Experts of a small language model: 13 layers, 32 experts in each of 11 layers.
Below are experts of layer 6 (counted from 0) of a mixture-of-experts language model. Rows are named router (the router's row for the expert), gate (a neuron's input weights, with its number), up (a neuron's input weights, with its number) and show model dimensions 256-319. Each number is 200 + 30 x the weight over its row's rms, rounded and kept within 0 to 999.
After each expert's rows: a language model's description of what the expert responds to. This comes from a sample of Wikipedia text that the model never trained on.

# expert 25
router,229,221,161,215,207,193,143,233,203,173,218,256,193,191,199,140,158,189,220,212,200,130,192,183,183,186,182,236,138,156,204,225,153,172,178,242,161,228,218,207,204,200,208,230,239,182,208,202,197,192,202,232,205,199,147,196,194,179,183,259,243,211,244,182
gate0,162,212,203,186,196,181,194,203,191,209,208,270,228,210,164,253,145,204,229,162,180,244,226,253,206,163,185,188,249,184,236,222,246,183,288,252,185,184,209,175,164,170,139,188,219,206,189,229,165,204,214,159,202,185,191,218,192,205,206,227,175,197,204,179
up0,155,230,197,195,195,181,219,174,231,190,219,262,147,199,187,177,195,194,174,175,288,200,204,237,187,164,131,209,217,268,168,198,187,195,213,220,237,193,225,157,140,206,180,218,242,204,230,251,217,176,191,188,221,199,212,259,194,222,227,237,196,202,234,177
gate1,172,198,245,231,225,251,210,138,232,198,164,183,234,230,163,217,201,166,167,244,208,183,178,200,195,232,155,185,189,274,165,222,164,232,223,191,199,202,260,219,236,157,214,204,195,149,236,164,128,220,202,198,134,203,220,193,208,152,236,272,198,203,198,105
up1,233,153,234,210,213,245,161,176,254,242,184,160,244,193,174,228,157,178,187,197,230,127,124,242,180,213,145,162,178,246,201,191,196,243,216,225,207,168,212,214,225,159,211,217,178,170,243,149,194,223,206,204,172,210,172,200,223,172,194,223,212,241,172,146
gate2,203,213,193,221,222,217,166,205,246,182,174,275,172,209,168,194,202,223,194,193,192,185,217,203,159,216,249,196,138,211,221,177,147,182,164,184,227,171,205,204,147,166,233,203,244,134,162,181,233,121,199,239,121,220,190,225,201,195,230,197,185,244,208,188
up2,215,185,180,226,142,189,166,186,142,202,231,194,267,164,227,187,232,172,231,178,200,185,184,204,190,150,140,238,238,160,236,205,235,242,203,126,171,260,206,250,259,247,202,169,171,224,239,215,192,219,199,188,271,191,149,214,220,217,192,189,199,218,172,180
gate3,201,175,193,250,223,224,185,231,207,223,156,213,242,245,198,171,188,208,217,275,240,178,200,206,260,197,210,197,153,191,230,228,192,192,175,202,185,219,219,230,208,223,146,154,229,267,209,215,165,216,191,288,210,217,190,173,193,186,193,190,216,179,189,163
up3,186,225,247,182,171,203,215,195,133,203,199,204,188,137,204,223,222,149,241,157,152,235,255,178,184,194,200,185,243,221,228,191,212,196,199,242,192,188,210,161,202,177,222,258,197,156,198,181,215,221,210,146,243,162,194,243,159,224,201,199,198,213,202,218
gate4,204,128,175,178,179,179,149,196,193,174,186,220,268,154,198,187,226,179,219,207,223,191,213,156,184,180,229,182,196,192,221,229,182,220,202,185,151,224,200,198,245,186,217,258,194,239,176,215,215,240,216,200,137,229,181,160,200,239,216,181,175,195,244,227
up4,200,153,168,167,210,205,170,219,242,155,178,168,229,176,202,172,206,191,170,215,194,192,205,196,227,198,198,178,181,207,175,223,198,218,210,174,224,155,239,191,187,205,198,272,205,240,174,190,196,274,256,169,169,174,186,139,180,266,210,207,196,248,217,225
Description: Later fragments of proper names, place names and taxon names, such as -ton, -son, -th in Erythrina, and ordinal endings.

# expert 5
router,268,203,136,215,232,220,250,225,197,162,199,218,154,207,216,232,150,220,206,203,161,186,180,206,158,166,174,199,238,177,213,134,195,243,204,208,222,213,178,189,195,242,201,144,171,183,242,183,184,247,218,211,194,246,153,204,229,214,229,193,173,234,186,218
gate0,222,206,136,228,203,196,181,219,226,202,213,186,198,201,132,204,207,208,197,189,227,162,228,206,227,182,157,220,254,199,230,253,177,221,194,214,245,174,165,208,173,224,252,243,161,185,220,218,210,175,204,148,190,218,147,191,149,168,220,229,203,195,202,210
up0,267,176,148,223,178,156,211,207,221,189,227,220,171,209,172,180,229,211,235,213,235,162,240,194,211,187,165,224,254,222,223,250,148,186,192,174,212,164,189,196,171,233,231,239,189,177,204,202,191,182,220,168,212,231,134,198,155,166,270,183,169,192,201,215
gate1,212,203,215,172,228,199,188,231,147,158,215,120,219,183,202,182,164,196,164,225,203,196,218,186,265,237,207,157,209,181,175,226,244,210,194,216,236,217,242,195,163,205,245,230,203,199,240,178,183,214,239,145,256,248,221,217,213,200,250,143,167,202,253,194
up1,226,175,207,174,189,210,182,233,182,199,223,162,203,185,219,216,161,216,173,221,226,175,183,201,231,234,226,164,208,175,186,223,243,190,186,239,200,225,276,201,185,181,251,202,199,203,240,175,199,212,222,162,236,251,207,220,238,236,248,165,218,224,239,174
gate2,199,274,127,207,202,213,179,235,179,202,253,172,202,195,197,182,198,231,204,230,133,195,216,243,188,202,190,196,203,169,159,225,183,209,205,247,189,169,209,193,204,208,209,235,224,235,169,159,209,231,209,163,242,138,171,184,186,179,231,161,223,209,271,235
up2,200,152,234,185,196,204,214,156,185,181,168,244,271,250,208,258,224,194,199,135,215,188,202,161,228,236,206,217,207,272,170,169,205,178,179,157,185,221,180,258,212,201,192,174,152,151,224,268,199,171,168,236,161,207,235,190,197,209,162,230,170,221,166,153
gate3,189,217,162,235,226,211,221,172,180,184,198,182,215,234,212,167,205,172,241,206,170,189,237,226,202,163,212,178,188,220,188,148,168,193,196,194,244,206,224,149,199,209,189,276,266,168,195,160,170,250,178,232,193,184,183,232,180,224,202,123,213,144,170,214
up3,220,195,189,241,247,221,242,202,216,224,182,227,184,230,256,165,187,198,247,213,217,179,255,214,223,198,222,209,155,247,175,155,165,168,183,221,215,221,199,191,194,200,180,219,240,202,183,166,183,171,160,160,198,173,167,201,189,194,166,202,157,201,136,278
gate4,232,215,191,193,202,164,225,200,191,180,171,234,276,203,189,192,202,198,179,185,180,199,170,182,200,180,176,198,209,209,179,190,160,216,230,222,204,241,209,241,166,153,180,216,178,183,223,241,207,199,162,183,188,201,172,225,231,165,190,185,227,125,231,208
up4,214,198,198,231,178,202,207,201,188,263,149,189,181,208,176,176,149,202,224,161,185,200,235,201,157,256,233,217,197,248,226,149,235,149,210,210,164,167,204,197,201,234,237,198,207,229,189,216,139,224,246,161,210,204,196,244,227,198,124,254,225,205,138,232
Description: Middle and end pieces of non-English names and words, often with accented letters, such as Coraç-ão, Tomá-š, Bař-ica.

# expert 17
router,203,226,209,160,192,211,195,199,217,249,176,189,163,164,221,218,146,206,235,232,170,199,194,216,164,212,137,261,201,217,197,210,220,244,197,201,263,251,210,200,145,162,179,214,200,244,216,175,168,253,181,219,257,202,184,217,153,191,145,169,251,227,179,171
gate0,219,188,166,193,211,229,225,228,218,200,209,214,199,237,195,219,170,245,167,179,169,178,273,188,200,213,207,219,165,211,154,203,237,207,156,168,149,224,157,220,239,181,179,229,187,240,177,219,183,182,186,268,180,213,143,212,156,212,194,176,153,197,220,231
up0,181,194,248,193,194,201,131,179,179,174,181,192,210,200,177,205,220,152,218,211,222,229,188,207,175,216,198,214,280,176,200,177,159,180,276,224,215,205,273,163,178,197,200,130,192,185,213,197,218,208,185,173,204,174,265,201,232,192,211,216,235,183,192,191
gate1,163,217,227,184,221,224,214,210,175,207,175,192,231,174,177,150,177,220,238,136,184,185,187,205,195,157,196,218,142,198,212,254,180,234,189,174,229,226,156,188,241,260,214,211,242,213,216,223,211,167,206,216,191,216,146,217,194,242,193,204,208,202,196,164
up1,251,174,225,204,208,183,176,155,225,227,170,152,204,216,225,183,190,188,158,180,255,195,188,187,217,242,207,202,275,221,203,217,191,197,244,219,178,172,286,159,185,208,202,154,208,171,183,209,184,196,187,155,234,172,244,183,222,151,192,200,225,189,210,212
gate2,202,183,225,212,235,162,206,228,128,180,195,229,139,207,147,185,233,211,224,205,230,197,189,143,219,222,185,187,219,188,229,229,149,201,185,216,224,194,188,187,234,231,194,230,178,218,200,231,167,185,224,178,157,273,217,181,164,197,177,197,190,202,209,221
up2,219,258,117,201,202,182,171,228,230,212,208,168,270,202,229,223,174,202,200,238,150,254,193,235,199,167,195,201,176,204,179,226,249,226,213,156,171,164,179,207,229,214,235,158,200,198,247,195,220,229,187,214,211,185,134,211,223,200,226,224,225,187,135,198
gate3,195,152,237,194,156,211,199,174,192,200,191,179,221,198,191,234,186,231,212,213,241,183,237,207,212,145,202,187,171,189,229,187,194,225,257,177,186,166,180,194,154,210,195,177,194,179,172,211,213,204,202,182,181,199,227,219,136,188,212,132,215,159,203,219
up3,188,221,171,219,268,170,214,210,227,221,246,230,180,222,222,222,232,151,205,197,141,220,165,226,213,199,212,235,247,221,137,183,191,178,155,239,219,224,201,206,236,129,210,186,204,190,181,198,140,215,194,192,205,186,185,218,266,206,159,251,221,241,178,214
gate4,183,150,285,189,167,190,232,196,219,192,216,174,191,213,211,157,208,225,208,186,225,173,232,218,179,175,243,193,268,182,278,214,264,249,146,207,183,217,169,228,209,185,175,276,208,146,222,208,169,234,227,244,191,195,256,209,198,169,210,249,217,218,237,217
up4,232,206,253,159,192,191,177,244,203,128,206,209,141,173,226,192,197,260,217,207,206,160,233,206,185,234,213,166,247,203,249,235,233,247,194,215,231,194,149,167,199,188,185,292,212,169,200,215,185,236,231,227,155,211,291,189,172,147,247,236,220,229,227,196
Description: Words inside titles of songs, films, shows and plays, such as My, You, Love, of, Is, plus table cells after titles.

# expert 12
router,260,198,283,218,270,214,226,221,237,226,160,233,222,218,204,235,198,254,192,164,207,192,199,226,204,169,169,182,185,255,225,213,222,242,243,216,166,195,260,239,187,178,243,211,172,162,207,222,167,255,166,250,201,197,184,183,197,202,216,199,176,196,183,249
gate0,201,196,262,228,183,191,229,211,214,203,199,209,183,218,256,169,206,160,253,226,215,141,207,156,232,157,191,175,235,215,226,161,216,221,173,244,204,157,213,173,160,152,206,137,166,237,200,250,181,200,204,141,264,270,245,207,255,194,210,204,193,224,231,192
up0,163,206,234,205,232,232,223,203,184,201,175,207,182,205,235,174,249,174,180,231,224,159,215,165,206,185,202,201,238,239,201,104,170,211,189,231,221,190,188,171,166,184,199,173,215,250,237,200,182,218,231,161,274,216,212,209,257,190,224,186,184,188,207,203
gate1,211,184,211,209,194,233,196,216,255,237,184,240,225,189,202,195,209,210,212,161,198,205,150,207,197,160,267,185,208,230,170,203,178,190,178,182,191,233,225,221,169,219,184,214,223,218,226,217,175,206,206,217,158,161,248,217,199,209,223,158,209,213,181,272
up1,260,215,190,204,189,191,205,198,148,232,239,164,171,235,203,244,206,198,201,252,218,182,211,181,211,225,140,198,197,191,214,198,221,209,149,176,219,164,209,219,177,224,194,203,205,134,188,201,256,201,219,236,245,235,173,173,176,241,207,260,191,167,189,140
gate2,201,241,236,207,156,155,247,199,208,225,182,167,215,201,197,220,230,201,225,164,248,173,234,289,220,167,201,167,209,204,232,170,167,270,202,220,217,169,178,189,200,221,236,233,189,176,172,157,147,216,206,191,150,198,185,205,220,196,208,123,178,171,158,203
up2,232,205,192,197,219,131,212,218,205,207,246,213,185,227,266,168,245,274,198,236,281,206,178,236,157,225,239,175,193,210,276,202,167,186,202,224,264,178,199,148,220,197,203,248,173,187,155,161,215,164,216,239,170,209,144,182,254,220,188,219,187,171,203,236
gate3,250,196,177,156,182,224,149,232,207,141,229,183,200,244,221,234,195,194,230,205,175,175,218,183,231,183,218,212,209,174,225,164,229,218,191,207,217,242,247,165,209,210,181,162,112,141,247,207,226,163,199,253,228,218,214,193,197,223,248,189,216,187,201,181
up3,208,226,186,218,243,152,157,151,195,230,209,197,211,134,194,223,208,209,238,177,203,166,181,254,190,232,177,190,198,210,171,179,203,168,203,229,159,201,191,156,228,165,190,180,211,183,172,182,123,187,156,144,192,178,201,179,178,159,138,214,193,188,152,210
gate4,146,189,237,185,253,227,212,181,231,227,138,185,230,163,195,211,252,201,247,174,203,200,183,141,218,175,192,232,168,151,246,196,249,216,183,259,182,207,159,223,233,141,126,110,190,228,239,171,194,201,189,244,198,179,194,166,180,214,241,234,170,190,163,220
up4,191,196,184,190,205,248,190,199,184,211,231,248,179,155,199,231,248,204,301,182,198,206,193,178,182,178,200,192,157,192,284,147,191,201,190,212,185,223,251,201,230,168,168,155,183,215,228,227,168,174,203,178,265,202,198,226,214,169,209,215,209,206,217,235
Description: Kinship nouns and personal pronouns in biographies and plot summaries, such as him, her, father, wife, son of, plus mid-word fragments.

# expert 15
router,215,164,214,211,237,201,258,231,207,178,156,195,160,185,255,214,166,178,218,183,231,142,187,168,180,181,187,155,219,192,232,192,216,176,162,227,200,189,233,163,205,256,133,196,177,185,200,209,185,178,210,217,204,233,178,208,220,205,175,179,221,184,177,243
gate0,190,199,192,217,212,187,160,192,208,187,189,193,160,195,199,200,210,232,125,246,224,176,202,186,258,220,216,184,153,207,191,183,228,197,188,204,207,259,163,158,224,168,218,243,189,101,212,215,169,221,149,218,217,196,192,239,185,252,139,197,180,215,227,233
up0,220,224,234,160,206,185,133,173,162,161,195,206,179,229,228,191,195,164,221,189,141,210,176,201,174,264,231,184,232,205,188,158,202,203,192,204,220,157,162,172,229,214,207,229,210,191,256,231,214,153,197,147,204,259,201,213,178,218,195,186,258,190,264,149
gate1,249,215,220,195,218,198,232,170,214,246,168,191,175,212,205,192,197,189,237,210,200,198,246,178,194,223,180,197,218,162,177,226,223,175,155,212,198,172,159,140,217,229,205,249,246,145,234,157,218,163,173,238,181,183,275,142,218,225,183,148,169,165,173,223
up1,161,196,212,182,203,149,170,222,187,225,188,164,265,177,223,194,182,189,217,225,201,192,173,189,189,211,238,197,169,232,244,200,174,250,271,204,179,218,259,195,183,154,231,181,189,220,174,192,176,207,168,183,188,205,145,205,187,234,193,216,269,145,209,273
gate2,189,155,217,222,220,162,198,180,228,200,190,197,189,184,222,191,229,178,210,184,210,239,179,149,260,205,239,256,211,157,239,231,237,169,173,204,206,214,233,181,218,177,187,148,220,269,214,191,195,149,199,254,211,127,176,140,233,179,221,239,153,149,239,233
up2,226,207,221,194,227,180,232,242,171,135,139,244,232,156,178,221,168,127,185,215,238,156,264,215,189,207,147,181,189,172,191,231,213,225,208,146,200,201,228,173,153,227,229,208,191,154,156,199,203,186,163,227,180,209,195,208,197,196,184,173,228,188,202,177
gate3,216,225,193,215,204,213,215,215,213,180,183,189,239,219,201,226,211,202,207,214,207,147,158,167,231,211,212,205,178,230,200,222,213,138,128,184,220,156,150,211,204,186,183,213,219,206,201,180,206,191,198,186,186,180,233,198,176,221,175,139,163,181,225,209
up3,227,278,238,209,192,215,237,238,241,205,136,174,223,248,197,220,163,206,219,216,221,173,179,192,215,211,194,229,187,206,211,241,207,124,137,214,205,157,159,203,223,199,191,187,259,202,217,186,214,192,209,195,147,201,235,195,181,225,174,155,168,166,212,197
gate4,183,227,192,174,190,216,184,175,162,167,182,166,181,238,170,230,212,167,269,205,178,219,231,221,239,220,201,185,230,152,214,211,252,226,191,221,242,138,210,178,200,190,201,226,172,144,151,182,230,205,173,219,149,246,211,224,213,197,235,205,191,188,214,182
up4,236,186,190,217,192,199,206,225,271,251,207,224,229,165,232,151,208,217,168,217,230,165,166,225,209,222,162,239,166,230,225,235,176,173,163,152,189,225,224,196,196,216,213,230,253,235,241,230,162,226,259,214,229,215,162,192,194,229,217,204,201,214,210,211
Description: Middle or final word pieces in proper names and titles, such as book-st-ores, Feld-k-irch, Grum-man, plus office titles like Minister, President.

# expert 31
router,239,194,230,247,197,216,199,288,218,219,214,200,120,205,221,172,247,210,188,136,240,197,236,158,180,241,196,164,197,206,216,260,162,187,166,192,209,231,193,183,260,160,228,182,213,165,195,159,169,171,178,188,175,231,212,174,226,221,231,226,225,211,166,179
gate0,255,260,209,237,164,185,197,222,177,148,214,121,187,134,215,155,217,232,183,147,185,207,170,203,222,199,222,160,193,212,153,200,205,190,232,196,213,190,170,239,192,166,216,210,188,175,212,139,207,134,194,167,274,183,189,211,201,284,159,214,252,244,199,225
up0,241,173,183,178,196,210,157,151,190,246,205,178,163,167,258,204,176,182,195,206,209,223,229,193,171,162,168,209,198,231,232,222,240,198,200,226,177,165,178,239,185,159,142,191,192,219,202,256,182,214,186,213,275,194,153,235,152,236,182,195,146,178,197,197
gate1,174,192,200,236,178,208,202,207,144,250,222,165,161,181,225,204,164,166,192,166,207,208,211,182,188,196,154,198,183,180,223,229,152,214,205,206,196,190,248,139,199,214,207,264,267,122,183,121,182,225,211,239,180,260,223,222,218,250,229,200,169,197,189,130
up1,235,208,255,182,224,269,162,193,252,154,227,205,179,218,233,159,197,253,184,202,165,201,200,195,177,225,194,197,227,186,184,160,248,226,217,199,195,264,223,212,186,201,170,140,113,219,174,232,221,149,189,188,218,148,183,165,194,226,183,221,199,222,212,184
gate2,256,205,191,183,201,195,173,258,214,197,223,162,145,175,183,213,199,183,187,133,153,190,225,192,171,162,190,220,150,209,230,189,189,211,142,250,174,179,207,238,233,153,161,187,236,214,202,216,204,172,216,137,227,212,192,205,192,222,242,256,241,152,165,232
up2,161,207,221,203,177,191,237,143,151,203,182,245,241,201,239,195,212,239,207,257,231,199,171,198,193,239,236,159,250,174,201,227,207,199,251,135,221,211,174,161,168,225,207,217,173,211,200,212,208,213,207,273,169,182,233,197,226,194,219,151,185,260,220,157
gate3,178,155,193,150,228,203,191,177,266,292,186,201,171,188,214,214,203,207,198,278,240,235,164,151,192,140,203,160,218,221,196,215,204,183,210,209,239,124,189,198,230,178,147,233,224,179,196,239,198,184,166,209,148,192,188,203,202,193,199,170,207,145,236,213
up3,168,179,183,205,187,210,218,228,224,242,144,230,242,197,235,190,164,188,163,249,225,170,271,180,164,196,218,211,245,211,236,191,182,160,155,187,219,223,182,200,213,227,152,186,263,191,123,213,245,175,252,174,203,209,119,211,204,185,184,156,199,191,201,200
gate4,165,181,195,217,197,164,232,229,166,213,227,226,254,190,187,218,171,193,231,224,187,252,196,214,201,151,247,131,255,280,208,202,217,204,182,224,215,228,221,208,212,205,200,184,261,149,201,177,202,240,221,222,209,210,131,247,170,230,239,211,169,153,228,174
up4,229,187,182,183,154,231,199,242,194,219,184,166,200,202,186,230,224,229,203,218,203,224,194,228,244,207,218,200,207,182,183,186,205,211,218,179,140,193,174,162,230,176,182,202,165,228,198,281,244,187,232,234,142,174,203,196,149,211,175,190,184,171,174,222
Description: Country and place names, nationality adjectives, unit abbreviations and military words, often completing names, e.g. New York, Carolina, Army, km.

# expert 29
router,241,236,214,184,230,208,155,222,193,236,216,185,190,165,222,149,216,169,202,192,253,230,201,204,214,173,185,190,200,241,202,199,206,191,144,205,220,205,182,179,227,242,231,274,192,176,219,159,194,192,204,196,189,244,207,240,221,189,204,212,170,186,209,163
gate0,243,183,205,224,173,204,215,200,242,199,251,230,225,247,203,213,213,156,216,249,253,191,177,186,215,118,200,232,222,178,150,245,170,185,134,231,194,178,209,215,222,197,191,174,234,184,188,218,212,217,149,190,184,259,172,235,226,157,191,209,169,252,181,181
up0,225,202,214,233,179,198,204,184,247,206,256,238,253,256,178,221,206,163,217,223,235,195,177,203,206,127,218,236,208,150,186,217,201,190,156,220,193,192,202,211,202,195,214,181,221,243,194,220,197,207,155,175,181,246,163,215,215,166,163,223,188,226,193,189
gate1,186,152,183,203,245,214,183,209,206,167,195,250,197,191,133,212,270,236,202,194,199,211,180,260,131,233,214,181,188,215,174,199,230,196,118,248,247,210,159,157,169,169,214,170,167,235,205,190,212,182,190,183,175,208,180,182,201,171,241,243,182,237,209,175
up1,226,251,203,195,166,210,236,198,201,235,185,138,242,221,237,198,190,189,179,198,213,211,203,151,275,166,198,185,215,201,254,222,153,236,270,144,192,219,193,280,238,189,196,214,212,176,193,243,187,189,213,234,222,185,218,247,177,224,198,141,189,197,196,246
gate2,258,176,240,235,193,215,200,209,185,174,155,171,237,265,170,148,165,156,220,166,201,206,186,149,209,193,234,192,209,156,182,229,246,208,172,140,209,223,181,163,250,174,205,191,201,188,208,263,173,209,225,228,199,191,217,182,180,207,157,206,222,182,247,177
up2,155,183,164,188,206,149,189,211,194,209,241,240,147,144,260,228,226,229,190,231,173,215,206,209,164,206,175,198,202,265,196,192,156,204,217,235,211,199,209,242,157,203,201,209,194,213,222,159,231,205,172,152,215,184,170,223,187,195,249,197,172,210,165,233
gate3,193,183,231,158,144,184,252,211,231,232,202,197,155,186,207,203,258,234,206,163,203,193,257,217,200,203,251,149,160,210,238,155,201,189,233,223,271,206,199,236,236,210,175,177,202,179,165,202,163,205,217,209,197,184,186,185,184,155,243,187,221,165,206,200
up3,156,215,210,212,248,158,172,202,205,201,196,167,214,237,219,182,162,177,193,214,149,222,194,169,203,167,167,213,220,201,202,162,221,139,174,164,161,179,169,172,216,276,182,180,225,235,230,211,247,204,187,204,190,191,186,170,250,196,187,203,190,138,175,201
gate4,222,192,214,199,184,227,186,217,218,203,222,237,228,225,181,212,183,183,188,173,191,183,210,260,187,206,242,183,231,214,184,233,184,143,175,188,192,168,149,232,201,154,176,211,150,224,200,223,174,234,190,133,159,178,167,174,190,157,222,193,207,181,214,173
up4,209,198,227,217,181,267,169,204,192,182,220,196,223,216,186,200,219,178,191,184,212,194,225,216,198,239,259,140,230,210,189,244,177,146,183,207,188,177,178,210,170,174,184,232,179,203,188,223,181,233,216,117,141,193,159,182,149,148,228,181,242,195,193,137
Description: Head nouns of named places and institutions, such as School, County, City, University, River, Courthouse, district.

# expert 2
router,228,186,182,144,175,225,225,175,256,228,257,189,226,198,226,229,164,216,169,229,242,153,226,251,225,213,231,175,199,235,181,197,215,235,162,146,206,228,165,211,232,168,170,277,231,234,174,190,176,219,190,232,172,206,165,213,146,155,176,223,147,239,171,253
gate0,212,173,213,226,201,207,235,240,229,211,209,215,195,176,186,205,215,166,158,215,190,202,212,196,244,238,170,200,242,151,216,192,267,254,202,174,189,227,231,243,210,232,175,211,232,186,212,227,211,243,218,190,142,222,206,172,203,206,201,166,176,220,226,177
up0,192,184,198,218,178,249,215,218,225,192,158,215,185,204,186,216,234,219,214,207,191,230,211,196,193,179,169,222,202,227,189,162,238,217,223,195,204,227,202,231,160,203,202,199,168,228,163,209,251,205,130,203,189,260,195,186,176,229,159,186,193,205,248,216
gate1,222,227,233,182,173,166,163,227,189,222,217,194,191,212,209,231,194,146,210,183,169,164,214,215,261,198,221,229,198,210,194,133,238,185,227,194,147,174,194,187,215,193,156,181,204,251,134,183,143,230,185,228,187,188,167,179,195,159,169,188,212,210,209,228
up1,207,212,219,176,179,138,128,207,204,232,218,210,179,209,185,215,199,170,198,186,177,143,211,216,268,192,205,208,174,207,217,162,264,196,263,199,180,210,215,154,232,203,163,164,206,241,146,178,141,209,183,257,213,204,167,177,198,163,155,196,194,246,184,226
gate2,278,225,179,247,263,182,207,187,157,158,199,193,195,199,181,184,186,193,186,246,228,211,192,210,189,221,190,181,195,194,228,251,260,194,174,178,241,138,169,180,187,196,219,172,186,211,217,168,225,188,188,207,197,242,188,185,167,200,245,193,208,245,229,200
up2,108,161,193,155,160,197,189,220,237,234,227,217,221,207,208,199,226,184,229,133,187,217,207,184,252,177,220,217,234,206,139,136,149,191,230,229,136,235,233,230,210,189,176,197,172,190,205,242,202,215,215,190,206,172,218,199,226,168,142,233,193,184,152,212
gate3,151,216,171,236,214,212,154,157,260,175,186,229,222,159,200,259,167,198,178,194,180,181,155,191,183,183,194,234,248,214,194,121,222,236,201,157,270,207,184,211,191,160,162,202,145,271,162,205,220,219,238,182,155,167,224,187,202,183,210,151,192,211,134,193
up3,207,229,240,164,187,194,213,227,131,217,232,193,176,240,176,141,235,185,224,194,227,221,219,207,207,255,220,147,154,239,208,288,162,172,196,245,112,196,197,195,221,246,230,175,248,136,224,207,194,181,161,209,246,224,190,192,218,222,169,230,233,187,239,224
gate4,175,208,187,198,205,178,220,171,196,261,220,157,204,189,172,182,209,204,182,192,189,193,238,166,211,175,240,210,216,194,155,197,242,271,231,193,165,228,178,197,196,147,213,215,181,198,217,166,205,230,232,170,223,211,172,239,174,192,196,164,176,187,205,212
up4,211,207,212,236,225,182,225,167,224,148,238,213,227,182,192,172,189,173,157,184,195,184,244,193,203,171,190,199,229,226,199,189,237,191,178,235,204,199,160,175,191,184,187,215,198,170,230,203,161,189,207,133,222,248,180,169,168,170,175,196,184,147,169,204
Description: Nouns naming creative works and their parts in entertainment articles, such as film, album, song, episode, role, version, Label.

# expert 30
router,214,175,171,205,117,243,185,172,230,229,195,236,193,199,218,186,210,185,211,165,201,221,145,284,226,155,152,218,203,215,179,128,212,176,204,201,168,197,253,192,165,210,196,188,178,184,258,170,194,219,190,189,212,233,178,188,176,231,211,252,268,201,153,172
gate0,215,240,163,217,217,205,225,184,205,217,158,205,241,181,175,220,219,232,200,233,159,165,217,202,250,222,148,207,200,145,212,215,219,208,199,218,189,191,194,197,221,219,161,225,203,179,213,167,221,209,159,189,242,196,161,199,194,132,189,176,164,153,153,228
up0,146,186,228,173,191,211,189,177,201,176,231,225,197,177,195,185,190,165,224,156,226,225,227,180,151,174,270,221,191,233,162,148,211,192,196,203,206,189,221,227,120,194,252,169,216,149,210,205,157,205,232,178,182,229,263,168,160,266,214,220,236,191,206,165
gate1,121,164,274,206,205,217,226,241,197,199,207,184,191,232,181,179,236,164,236,178,169,233,244,180,219,175,180,176,183,209,185,244,143,190,216,214,218,205,191,223,237,232,152,208,226,172,188,180,183,194,142,186,183,217,202,183,143,192,174,205,196,214,210,172
up1,273,215,162,216,200,194,184,195,202,225,164,197,252,191,226,207,161,211,169,230,219,192,158,180,163,236,217,207,212,188,181,178,250,195,152,217,172,194,188,193,173,213,236,202,174,209,220,205,200,230,191,220,232,150,208,224,263,221,212,173,186,207,187,196
gate2,161,184,231,247,240,160,139,179,216,200,242,178,196,297,237,177,212,168,266,241,254,165,216,196,197,247,238,167,201,165,230,213,204,231,230,213,232,195,246,162,246,225,160,189,219,209,217,201,179,252,219,187,190,203,178,109,212,172,213,201,237,209,197,177
up2,179,181,269,266,244,175,134,171,171,191,206,194,196,273,244,202,209,210,273,203,287,167,199,226,205,217,170,185,220,163,214,185,173,257,235,196,207,200,198,195,240,232,168,203,204,229,212,175,196,236,216,178,186,198,207,108,219,189,211,173,231,235,193,221
gate3,164,198,220,170,205,223,231,178,156,204,156,161,211,202,211,213,172,191,231,233,177,234,198,201,204,255,186,226,173,155,207,184,227,194,175,231,242,191,176,206,154,190,139,216,193,250,151,216,167,171,217,225,231,199,196,182,164,169,206,161,230,161,174,177
up3,207,236,180,279,263,168,171,178,233,177,217,200,190,186,249,170,211,173,176,175,237,187,232,175,201,188,197,174,199,205,217,206,169,174,255,191,243,199,209,215,225,233,199,178,189,211,215,144,229,242,205,186,154,189,199,209,213,231,162,189,151,203,183,210
gate4,192,212,198,182,229,211,196,174,245,245,182,191,243,229,232,158,242,212,188,210,225,174,223,228,214,239,215,230,156,184,250,207,242,157,196,230,172,157,147,250,178,231,160,204,230,212,194,182,97,179,250,203,195,232,222,195,211,213,220,208,220,167,143,229
up4,185,181,180,187,231,190,188,207,208,254,173,217,226,196,213,198,226,206,192,214,237,267,189,196,186,229,199,235,162,202,256,206,196,237,213,270,194,173,185,263,191,178,182,149,213,159,206,232,112,223,233,215,195,213,177,193,179,223,141,246,194,189,184,226
Description: Vowel-heavy syllables inside South Asian and other non-English personal names, often in cast or candidate lists: K-arth-ikeyan, Suk-um-aran.